From a checkpoint of a small mixture-of-experts model trained on Wikipedia: 202M parameters, 957M tokens.
Below are experts of layer 2 (counted from 0) of a mixture-of-experts language model. Rows are named up (a neuron's input weights, with its number) and show model dimensions 112-223. Each number is 50 + 12 x the weight over its row's rms, rounded and kept within 0 to 99.
Before each expert's rows: "gets" lists some tokens that make up at least twice as much of what it gets as of all text. This comes from a sample of Wikipedia text that the model never trained on. Tokens count by the router's weight.

# expert 26
gets: " a", "2", "0", "1", "4", " The"
up0:39 47 63 62 47 46 36 53 43 62 61 63 65 42 62 53 27 51 52 59 58 52 77 55 68 40 29 57 31 51 45 64 55 57 59 27 44 57 58 31 47 64 47 54 57 54 44 60 41 57 34 52 49 41 42 42 85 32 41 61 30 42 51 68 52 65 66 50 52 39 31 72 55 56 55 49 42 51 72 74 29 43 57 37 78 51 56 38 46 36 56 41 45 45 56 57 63 25 51 37 33 63 55 78 52 25 27 59 53 29 53 48
up1:42 29 60 34 59 28 45 38 38 55 47 57 55 32 59 72 80 25 57 73 51 64 66 42 59 30 74 34 31 48 25 46 45 56 48 36 37 63 70 53 28 72 42 50 56 46 58 64 50 56 49 44 38 47 28 75 49 47 50 67 59 36 50 45 51 45 52 35 59 51 43 67 53 33 45 41 62 61 72 48 35 63 45 35 59 29 55 39 51 63 62 49 42 50 51 33 62 52 60 49 44 60 68 60 35 32 22 60 60 63 59 39
up2:36 37 72 52 52 52 64 31 44 31 31 66 48 58 52 52 33 54 70 50 43 65 45 41 52 51 58 56 48 44 36 57 53 52 50 28 68 65 52 26 51 57 44 55 48 36 32 39 38 31 64 53 40 58 35 69 63 70 52 58 37 47 50 49 23 46 35 60 53 45 47 61 40 44 37 32 44 40 49 56 45 46 56 40 59 63 48 28 36 53 36 66 55 56 39 43 78 47 57 60 36 48 54 51 54 61 64 55 45 58 53 31
up3:77 65 68 70 35 33 24 51 65 47 63 76 38 40 55 67 36 65 63 68 40 64 42 29 58 35 43 33 69 44 30 53 59 44 27 48 41 58 50 43 35 23 37 67 47 43 50 53 58 44 50 42 45 52 42 59 71 36 53 69 35 25 50 47 60 44 38 60 52 46 46 47 30 29 47 50 43 54 36 59 75 35 62 48 58 51 40 71 64 43 50 43 41 56 47 57 52 41 60 39 51 47 63 30 50 45 47 51 71 47 56 47

# expert 51
gets: "201", "200", " an", "199", "In", "202"
up0:29 54 72 45 41 60 30 43 33 42 56 50 86 51 57 51 59 56 40 33 44 62 52 60 57 46 70 52 33 49 52 50 72 63 51 55 57 60 54 49 49 64 22 63 34 38 31 50 51 82 47 66 41 57 45 77 50 26 72 39 52 57 43 55 71 51 60 61 38 52 48 54 26 57 51 63 57 55 59 57 59 64 24 47 48 35 51 60 59 35 70 61 63 60 31 58 46 21 55 50 37 58 45 55 36 28 23 82 70 38 56 51
up1:45 33 62 40 40 35 49 46 27 54 50 47 57 58 74 48 43 43 49 60 37 47 26 59 56 49 35 74 41 46 52 54 74 59 46 36 42 64 41 49 50 31 30 42 51 49 76 37 46 26 36 50 65 50 34 49 58 35 47 56 44 63 25 61 51 62 65 82 28 59 54 54 44 53 50 35 49 37 50 49 41 53 61 46 48 56 51 28 47 74 55 49 64 52 52 71 40 47 70 52 43 44 62 53 57 54 49 53 45 48 76 76
up2:42 52 47 49 28 81 39 56 51 33 27 40 58 49 47 48 25 48 51 71 37 69 68 51 74 40 55 52 48 46 50 52 47 51 52 64 35 47 33 56 47 26 45 29 68 58 55 56 47 61 17 65 56 59 46 57 50 38 35 57 50 45 60 56 57 43 31 78 60 30 65 39 36 60 47 56 56 25 24 66 71 66 56 38 49 41 67 42 57 39 67 51 60 46 48 73 44 51 41 61 40 45 49 31 31 67 62 70 35 68 53 45
up3:40 41 80 33 36 49 41 50 49 46 38 36 58 31 46 44 57 68 40 54 41 44 38 60 63 59 60 59 56 51 62 55 57 57 64 49 47 39 59 41 57 57 54 61 40 49 74 50 70 29 45 52 50 29 39 86 61 24 32 55 53 50 60 42 43 38 63 49 74 47 40 41 46 41 43 47 58 40 40 61 49 40 43 54 76 62 51 59 54 48 52 49 48 63 44 41 48 46 49 52 48 37 49 56 44 32 30 55 45 38 69 75

# expert 52
gets: "200", " an", "201", "=", "In", " \""
up0:39 63 40 71 41 47 15 71 50 53 71 58 70 30 47 55 57 46 31 65 43 53 27 62 55 53 60 65 43 32 55 64 54 45 40 31 51 42 50 32 45 46 28 68 67 60 55 48 92 53 38 64 40 47 30 45 55 47 48 57 41 19 51 60 52 48 66 37 49 70 42 39 69 59 55 45 52 45 34 64 72 54 65 56 62 58 53 33 58 39 56 49 63 53 29 56 66 64 57 36 43 44 64 44 45 34 54 63 32 14 51 47
up1:63 34 52 68 49 43 39 56 52 44 47 75 58 33 47 62 51 45 48 46 65 55 59 45 62 36 30 29 41 32 73 63 34 74 82 41 54 58 61 49 51 51 24 56 40 31 55 49 46 39 51 75 39 51 53 43 64 59 66 56 42 42 47 38 74 75 63 40 65 39 54 49 50 37 53 47 71 61 47 53 41 33 48 35 67 66 29 36 62 56 77 41 62 80 49 36 50 66 49 33 34 78 49 53 45 51 28 47 67 49 52 38
up2:32 41 54 44 48 34 30 43 37 72 56 48 65 51 59 58 72 52 30 64 38 45 53 51 45 38 28 49 37 34 52 55 52 70 54 37 39 49 50 47 28 36 38 49 58 56 63 37 45 64 58 62 47 58 32 73 52 28 65 56 25 51 39 46 67 54 72 65 45 45 48 43 43 51 49 44 67 35 40 42 46 48 62 58 68 36 62 41 48 63 61 63 46 54 39 46 37 43 45 51 60 56 41 50 38 49 38 50 27 51 78 39
up3:37 52 38 72 33 37 45 44 33 79 41 54 38 62 88 54 68 46 45 76 57 63 66 45 66 40 65 40 51 40 54 43 41 51 66 35 63 50 47 30 57 63 33 30 65 48 51 48 56 61 37 52 53 30 36 39 63 45 58 63 44 45 28 46 61 48 61 58 41 64 38 71 39 52 30 70 41 37 56 62 52 67 53 25 41 53 58 55 67 51 65 37 66 63 41 50 72 61 59 40 53 43 58 51 47 56 53 37 48 30 57 55

# expert 54
gets: "==", " \"", "=", "200", "199", "==="
up0:28 38 53 56 61 60 30 35 29 71 50 69 57 43 40 54 40 32 31 62 53 54 44 64 52 50 65 46 45 56 63 44 13 60 37 41 64 53 39 36 61 42 38 50 48 33 39 57 35 54 55 76 45 36 49 69 49 35 35 77 61 53 45 63 52 52 54 46 71 55 32 47 51 42 46 46 49 43 43 62 51 34 49 50 54 44 50 33 63 65 62 51 66 49 35 45 36 45 47 39 31 53 60 59 70 58 47 44 57 74 40 43
up1:48 50 66 53 40 51 19 57 38 32 52 39 37 38 49 58 16 37 44 67 46 53 63 39 60 56 48 30 53 44 32 65 54 44 45 57 51 57 39 47 50 47 46 45 55 59 50 64 50 60 43 62 52 33 32 40 46 50 60 47 45 63 43 62 49 44 56 54 60 64 44 50 56 48 49 59 44 66 58 65 68 40 51 37 63 42 61 37 85 61 50 52 53 63 44 41 41 50 43 58 51 53 58 38 41 40 30 63 50 38 63 57
up2:28 54 43 55 53 60 37 37 44 72 64 55 56 35 58 48 41 62 27 58 42 61 43 45 57 36 57 55 40 43 44 45 51 60 36 34 52 64 46 56 54 70 38 67 43 50 72 57 53 58 37 55 38 44 54 61 60 42 38 56 36 41 46 57 60 64 53 49 66 44 48 63 55 58 53 31 61 53 51 60 57 50 55 63 49 50 66 59 66 59 55 39 51 64 49 57 52 37 69 59 29 58 68 44 37 36 33 64 39 46 61 50
up3:28 49 41 48 43 65 48 30 29 42 78 48 41 50 52 55 48 64 71 35 44 69 36 53 49 42 31 47 30 39 46 64 30 49 60 48 59 48 44 62 50 72 38 59 43 53 49 59 46 75 45 67 36 41 51 51 41 56 65 61 50 34 43 55 40 48 55 53 47 47 46 70 33 43 54 66 45 51 48 76 58 64 50 65 46 37 26 37 54 56 38 37 47 58 60 37 37 33 40 50 54 40 62 68 65 47 43 61 25 53 82 36

# expert 11
gets: ".", ",", " ", " and", " in", " ("
up0:54 42 60 79 44 27 42 52 16 36 62 49 39 55 71 43 36 36 48 50 55 61 72 50 70 51 57 58 45 57 44 42 36 41 60 34 51 51 42 57 60 55 38 47 63 48 76 46 55 45 45 60 35 57 39 63 50 38 50 30 29 54 42 42 64 50 46 33 53 42 56 57 50 71 56 47 28 62 64 39 65 39 41 51 57 57 61 47 49 59 70 49 60 52 31 47 57 39 42 36 30 69 46 67 41 47 59 52 63 36 59 48
up1:27 59 62 54 43 51 26 52 63 54 36 46 62 21 44 53 56 53 46 45 46 40 54 72 49 43 41 53 63 53 47 75 61 55 43 53 40 59 42 64 34 48 59 53 72 52 63 31 34 43 37 46 62 53 47 44 53 60 64 44 33 38 49 62 67 65 42 44 62 36 35 42 24 58 62 33 63 45 74 61 63 51 39 45 57 50 68 48 50 65 69 46 55 70 58 75 49 64 56 57 42 67 38 43 50 56 53 54 42 66 56 40
up2:58 15 53 49 60 50 58 58 38 44 43 51 53 44 47 44 51 50 40 40 56 58 53 50 53 51 52 35 53 45 68 50 76 54 72 55 63 72 53 49 38 65 48 47 69 51 50 54 51 40 50 54 37 52 57 59 24 54 57 44 17 53 45 30 48 66 54 53 71 38 58 44 31 42 31 40 89 37 59 59 63 64 29 52 55 57 63 39 63 48 64 49 47 36 61 37 45 49 65 50 40 41 46 66 44 25 42 23 38 49 53 50
up3:35 47 58 46 36 51 40 39 34 40 43 46 48 42 50 74 49 50 39 58 49 52 62 47 38 38 38 80 61 35 38 66 43 41 40 47 43 64 59 36 39 56 52 38 34 37 52 55 50 63 58 46 34 41 51 46 47 41 56 70 36 29 35 75 63 61 64 44 63 38 61 52 36 28 24 46 36 43 56 70 31 63 54 33 48 44 57 43 57 81 70 33 45 55 28 31 51 24 70 31 34 33 64 52 49 48 37 39 52 42 33 54

# expert 23
gets: " the", ".", " a", " of", "3", ".\n\n"
up0:18 41 37 48 41 59 59 24 39 47 55 63 35 50 73 67 57 43 50 54 71 65 40 37 59 27 52 57 51 32 62 69 46 55 21 47 51 53 43 52 55 60 39 32 50 42 55 37 70 49 65 59 59 71 44 55 50 47 67 42 31 24 29 71 62 61 31 57 63 49 44 57 42 57 48 41 50 46 74 78 24 69 46 32 68 61 41 37 48 52 58 50 66 46 35 61 49 56 42 50 39 62 57 55 58 15 43 24 36 38 48 76
up1:45 31 33 66 41 59 47 35 32 78 47 66 63 36 56 43 60 71 39 45 63 67 61 32 60 63 66 55 33 56 42 41 39 53 38 44 56 53 47 51 52 49 37 67 50 39 75 43 48 34 24 65 50 68 47 48 63 38 55 60 46 52 47 62 57 58 44 56 50 35 44 63 59 52 44 41 61 67 36 63 47 46 21 55 41 55 32 59 56 63 54 68 67 51 52 42 25 36 72 44 47 66 48 39 16 46 38 51 71 53 45 63
up2:43 47 72 51 50 54 36 54 37 36 62 63 51 32 54 39 42 47 61 45 22 56 56 48 48 35 56 61 62 56 33 61 37 53 51 34 45 53 52 50 28 54 56 67 31 35 48 56 39 56 33 56 45 60 64 69 35 37 61 54 34 57 42 48 29 54 56 45 39 47 46 53 48 48 41 51 41 52 52 32 47 65 57 40 47 49 51 59 49 75 54 58 79 41 53 45 42 59 52 49 41 69 35 52 65 58 34 46 39 57 61 46
up3:31 52 38 62 41 44 42 39 37 55 80 53 64 45 48 67 34 65 33 79 63 65 47 59 61 32 56 68 42 41 32 52 66 57 32 38 37 71 54 56 49 41 41 58 45 64 55 63 48 62 53 67 34 40 33 61 66 32 50 63 35 40 43 58 68 69 36 57 76 62 46 66 32 42 51 45 47 34 65 73 65 41 46 54 70 46 52 38 41 63 61 25 64 60 35 55 52 28 52 46 30 53 68 68 50 35 51 75 44 39 58 68

# expert 20
gets: " the", " in", " he", " a", ":", " was"
up0:34 38 55 59 43 31 38 42 53 68 56 46 59 56 77 64 62 56 57 38 40 74 55 32 28 35 45 36 43 57 49 49 55 76 46 44 40 62 56 34 74 51 31 61 22 66 44 60 57 78 69 35 48 58 31 51 55 62 43 47 46 34 43 59 61 48 30 63 64 34 38 48 56 45 41 53 60 52 55 36 46 39 33 34 58 62 20 47 53 65 53 62 40 32 44 19 48 52 62 39 51 60 76 52 57 54 52 66 37 33 49 60
up1:60 33 67 57 28 55 41 72 25 48 62 49 48 40 50 68 50 71 52 35 39 34 68 52 53 45 71 72 40 49 50 49 28 68 46 58 50 47 37 45 47 51 63 78 79 73 60 32 45 54 55 69 47 62 35 48 42 41 47 45 42 54 39 46 71 33 89 19 54 49 39 81 45 71 35 56 53 50 30 61 54 62 64 55 44 67 42 53 53 55 57 69 59 31 39 51 43 39 37 53 49 67 53 37 49 52 55 53 72 54 65 51
up2:43 48 48 54 37 33 27 44 53 38 55 49 37 65 66 46 59 50 58 57 51 63 48 44 67 38 47 65 50 37 33 54 56 64 49 49 33 53 59 70 43 47 23 61 39 32 55 49 46 34 31 64 37 69 57 56 63 36 56 63 55 40 27 64 30 45 57 53 52 57 48 57 60 41 64 24 50 38 45 44 46 45 62 52 33 38 56 42 35 57 74 50 37 41 27 51 43 68 47 55 27 59 78 65 32 54 62 40 45 60 45 57
up3:30 71 47 48 52 59 23 41 51 54 56 55 65 15 48 47 52 37 73 76 46 52 63 60 51 60 22 45 57 45 65 67 37 57 48 52 49 67 47 66 58 50 65 54 44 45 45 25 53 38 21 35 37 52 53 70 49 64 41 37 64 41 50 60 53 37 63 52 43 51 58 52 37 54 47 31 57 65 50 57 46 47 30 60 50 43 57 32 43 48 50 47 58 47 18 55 73 39 61 53 44 58 62 42 55 59 44 55 34 49 58 46

# expert 5
gets: ",", " ", " |", ";", "),", " ("
up0:53 39 48 39 56 70 32 35 52 31 34 42 61 59 62 52 53 45 40 43 44 44 56 54 75 22 37 57 47 71 50 40 56 47 53 63 39 68 61 43 26 48 56 73 46 60 50 44 44 68 48 55 51 60 40 39 43 52 43 67 65 48 48 47 45 43 44 40 55 50 39 27 44 56 70 74 43 64 78 47 61 45 61 32 52 65 61 21 65 45 62 66 58 61 30 46 53 50 37 48 42 55 55 55 34 34 52 60 63 66 72 56
up1:38 65 24 69 40 61 39 54 40 41 43 49 57 60 41 39 36 30 44 43 40 45 46 46 54 55 43 33 45 47 28 50 37 53 50 40 53 52 61 74 46 22 54 66 46 35 59 69 69 44 47 50 35 42 46 62 65 48 54 43 47 54 44 59 70 44 47 46 42 53 42 57 73 32 51 32 44 33 46 28 40 39 58 59 55 37 62 52 44 43 43 58 78 48 49 46 50 43 43 39 48 66 62 69 68 68 43 54 49 25 65 49
up2:66 59 55 53 57 28 48 42 43 56 66 61 41 73 32 48 45 15 38 36 48 38 62 28 52 48 55 44 40 39 46 50 53 58 69 37 44 49 47 53 48 65 41 59 46 69 62 47 35 46 27 33 39 64 64 47 39 51 23 39 56 48 52 28 36 31 42 48 47 32 54 44 48 60 47 22 61 48 35 63 44 54 59 60 52 40 53 46 37 51 60 47 60 38 51 52 53 53 44 49 65 51 27 63 37 42 48 64 60 61 41 89
up3:56 40 47 44 55 48 51 41 58 59 62 52 32 62 48 55 42 37 47 39 53 52 63 34 55 34 57 47 50 34 49 37 42 68 50 35 32 42 45 68 46 37 63 54 58 57 55 45 41 43 51 48 50 46 58 61 75 41 38 67 51 64 49 66 54 51 44 58 72 59 57 57 53 43 52 42 69 53 48 56 59 57 54 51 52 41 20 49 38 70 82 32 63 31 46 45 49 51 59 60 37 22 54 57 41 48 62 90 55 22 44 40

# expert 27
gets: " a", "0", "1", "2", "4", " his"
up0:40 44 50 62 37 41 43 50 33 44 31 60 66 43 63 50 49 72 49 45 38 70 63 51 64 52 63 55 27 60 25 56 60 44 36 27 63 58 35 45 21 54 34 82 52 51 54 62 50 69 36 69 36 63 34 56 63 44 66 72 36 39 34 60 61 50 70 55 57 37 57 57 40 53 40 39 33 47 57 67 30 44 54 65 60 46 25 33 52 63 57 41 73 62 44 35 44 42 46 41 56 63 52 64 52 39 45 55 39 32 71 51
up1:67 45 32 37 65 83 47 51 43 57 53 61 62 48 57 53 60 52 54 40 48 53 44 61 56 46 44 76 48 40 52 60 49 62 45 42 47 59 54 58 69 44 31 66 62 67 46 57 28 46 51 34 61 54 58 56 70 37 64 69 61 47 49 52 44 43 62 28 72 43 48 62 46 33 57 45 41 49 47 64 38 48 63 40 42 42 20 47 49 35 49 51 53 65 54 49 56 58 54 54 54 66 48 24 52 48 53 45 58 44 62 54
up2:51 39 57 59 62 40 46 71 56 80 30 78 24 67 36 62 46 48 61 50 41 62 54 48 54 17 57 52 58 42 37 58 73 63 36 57 42 57 36 42 54 45 41 57 73 44 57 45 38 61 38 59 46 43 53 69 58 56 42 65 78 43 47 49 45 54 40 32 67 45 61 52 56 43 23 33 53 45 49 50 53 30 71 42 54 40 48 37 42 54 49 62 57 56 43 36 38 48 43 56 38 40 48 60 47 39 20 58 53 46 79 56
up3:28 54 68 48 36 57 32 36 37 46 50 44 36 27 53 43 33 55 62 46 50 64 70 46 57 28 53 31 41 55 46 55 48 38 53 48 82 74 46 53 48 40 10 64 41 39 33 51 69 24 49 71 56 53 50 52 46 51 39 42 44 41 57 72 50 38 77 42 60 51 54 36 61 34 45 54 57 38 30 59 63 40 55 50 48 36 35 58 45 38 42 38 67 70 38 43 33 51 61 57 45 51 34 65 61 34 46 70 34 42 54 29

# expert 19
gets: " the", "\n", " in", " was", " and", ".\n\n"
up0:33 47 51 66 26 54 59 49 45 64 39 61 50 45 72 34 58 66 43 48 33 63 70 29 54 57 64 60 59 60 39 57 64 55 49 51 57 50 32 57 47 53 30 54 69 55 70 48 55 54 48 61 66 50 45 43 46 41 37 59 47 77 45 56 53 58 41 67 66 43 61 44 52 45 75 61 35 47 50 45 49 68 68 44 30 48 43 25 53 61 51 51 55 28 34 26 47 60 40 41 47 68 50 70 61 63 54 46 45 67 49 35
up1:42 62 58 64 67 50 46 51 51 75 51 55 68 41 68 61 53 54 55 54 58 43 56 30 48 50 61 47 41 47 51 56 55 68 59 56 44 28 53 60 63 42 50 67 56 74 53 61 62 56 42 67 69 47 57 70 70 63 52 53 57 52 43 56 61 46 44 69 47 54 73 56 44 27 44 35 38 58 42 46 36 58 54 40 49 60 51 52 48 16 55 62 64 53 44 61 49 19 57 65 39 31 34 60 59 33 48 51 78 43 56 57
up2:44 38 59 50 53 43 34 59 46 63 51 51 49 31 45 72 61 40 52 52 64 49 50 43 68 50 76 64 27 42 52 26 47 44 51 39 60 50 41 45 41 47 41 72 46 53 63 56 33 49 45 55 57 42 43 46 55 40 44 53 36 44 20 56 54 65 67 49 62 58 59 72 40 73 46 37 44 41 62 66 55 38 67 51 40 39 55 42 45 82 57 53 63 50 25 44 47 38 53 51 46 51 61 64 68 23 35 55 52 32 83 47
up3:23 33 55 76 58 55 52 51 40 53 38 44 43 54 21 69 53 50 45 34 46 69 56 65 55 44 26 58 43 53 50 58 40 37 45 53 64 65 35 74 52 56 70 56 42 59 45 64 51 38 56 71 26 70 46 51 47 55 52 62 59 58 34 53 57 67 36 40 54 47 46 51 66 50 49 52 58 65 36 46 64 38 47 41 53 61 45 56 57 68 69 73 57 46 45 34 74 35 61 58 44 48 73 54 56 43 53 56 55 27 62 53

# expert 7
gets: ",", " ", " (", "),", ";", ")"
up0:38 52 63 39 56 36 35 51 41 35 42 44 28 48 53 45 49 27 43 59 45 56 67 52 49 55 58 62 65 44 44 45 55 56 58 31 47 32 32 66 27 47 71 42 36 32 43 56 40 44 65 56 42 64 73 35 55 27 68 62 64 57 39 42 57 64 66 53 32 61 60 38 47 55 22 26 73 41 39 64 54 52 42 52 35 39 24 47 51 63 57 32 62 69 29 48 55 36 43 36 45 63 66 54 57 59 56 44 34 62 57 51
up1:63 53 54 53 43 35 48 51 50 36 62 35 56 43 58 49 63 47 28 42 51 52 49 59 70 59 54 53 59 28 48 58 65 43 50 60 41 48 45 54 59 37 58 54 37 39 24 57 40 68 48 48 48 64 53 71 19 35 61 65 37 69 66 53 51 58 58 49 52 27 38 37 55 45 65 62 25 30 29 61 56 47 46 24 69 49 67 30 61 60 62 62 33 52 60 60 51 43 62 35 65 53 44 51 49 46 57 72 68 46 51 55
up2:50 52 49 68 63 32 45 60 54 52 36 55 52 59 58 44 72 60 55 49 55 29 53 44 56 36 52 43 57 48 49 41 76 54 50 43 52 48 51 51 65 57 50 56 51 61 54 48 41 50 43 41 46 36 29 55 47 58 44 48 69 57 40 46 68 24 37 47 43 47 41 48 37 43 48 50 58 51 41 42 71 46 74 36 54 58 54 49 71 55 68 64 35 55 53 24 56 33 73 42 58 40 69 55 50 20 51 54 65 49 37 27
up3:58 34 59 37 53 65 36 36 54 45 20 25 59 41 29 40 44 43 66 43 36 43 47 64 80 48 50 41 54 50 48 52 64 30 23 51 42 82 51 43 52 64 60 67 43 56 58 32 55 61 47 44 45 57 51 60 33 42 52 42 51 58 30 62 47 43 69 40 49 66 55 40 33 62 32 58 52 63 85 66 61 36 53 57 66 52 50 29 42 61 57 52 51 62 34 35 35 64 36 42 57 67 41 58 62 45 60 44 68 46 68 36

# expert 36
gets: " of", "1", "0", " from", " In", "201"
up0:39 57 52 58 50 47 43 85 43 59 25 63 47 52 51 79 66 57 54 21 60 61 60 26 45 50 67 36 42 24 66 47 74 52 52 48 50 59 43 59 42 53 47 54 41 58 89 50 44 26 50 53 30 36 60 71 57 38 43 52 48 41 36 41 57 37 56 45 57 45 57 41 61 26 33 47 50 52 64 56 61 32 45 59 79 47 67 47 62 46 57 75 69 64 35 56 70 30 70 38 43 67 69 58 53 20 41 51 45 50 49 50
up1:38 47 63 36 35 49 44 51 42 50 73 43 78 42 66 36 60 44 40 46 60 55 66 54 55 39 45 62 52 55 49 59 42 45 42 40 40 42 53 56 41 44 49 58 59 44 56 66 43 67 43 61 46 33 26 41 49 50 52 47 30 27 53 54 61 60 45 56 49 36 56 58 37 56 28 49 43 46 57 61 50 66 54 51 51 50 44 33 40 55 60 42 59 55 44 42 58 47 49 23 34 77 50 74 55 62 40 47 51 30 64 71
up2:49 38 40 62 32 49 46 46 42 53 53 68 54 49 53 66 38 73 49 50 57 60 49 37 56 42 58 62 39 37 41 59 32 58 34 34 56 63 61 38 53 46 48 68 46 37 58 58 55 53 30 49 35 66 48 52 53 48 61 72 53 32 37 64 64 41 49 42 65 38 54 74 42 48 47 41 67 57 49 62 20 36 51 45 58 66 41 35 63 54 67 53 64 63 32 40 31 44 64 40 33 53 40 70 53 35 30 52 56 60 65 53
up3:28 15 45 65 71 56 31 59 29 62 64 53 51 55 46 53 39 70 57 54 68 60 54 60 63 44 37 67 49 47 59 61 47 63 39 43 42 62 40 47 21 39 55 56 65 55 53 67 58 51 34 70 59 45 59 58 61 45 61 62 55 33 37 42 71 60 52 57 61 26 62 61 32 41 62 56 56 45 68 75 43 60 44 52 73 71 52 45 41 39 66 36 53 53 62 58 52 41 49 48 42 49 53 65 40 49 47 65 41 46 63 38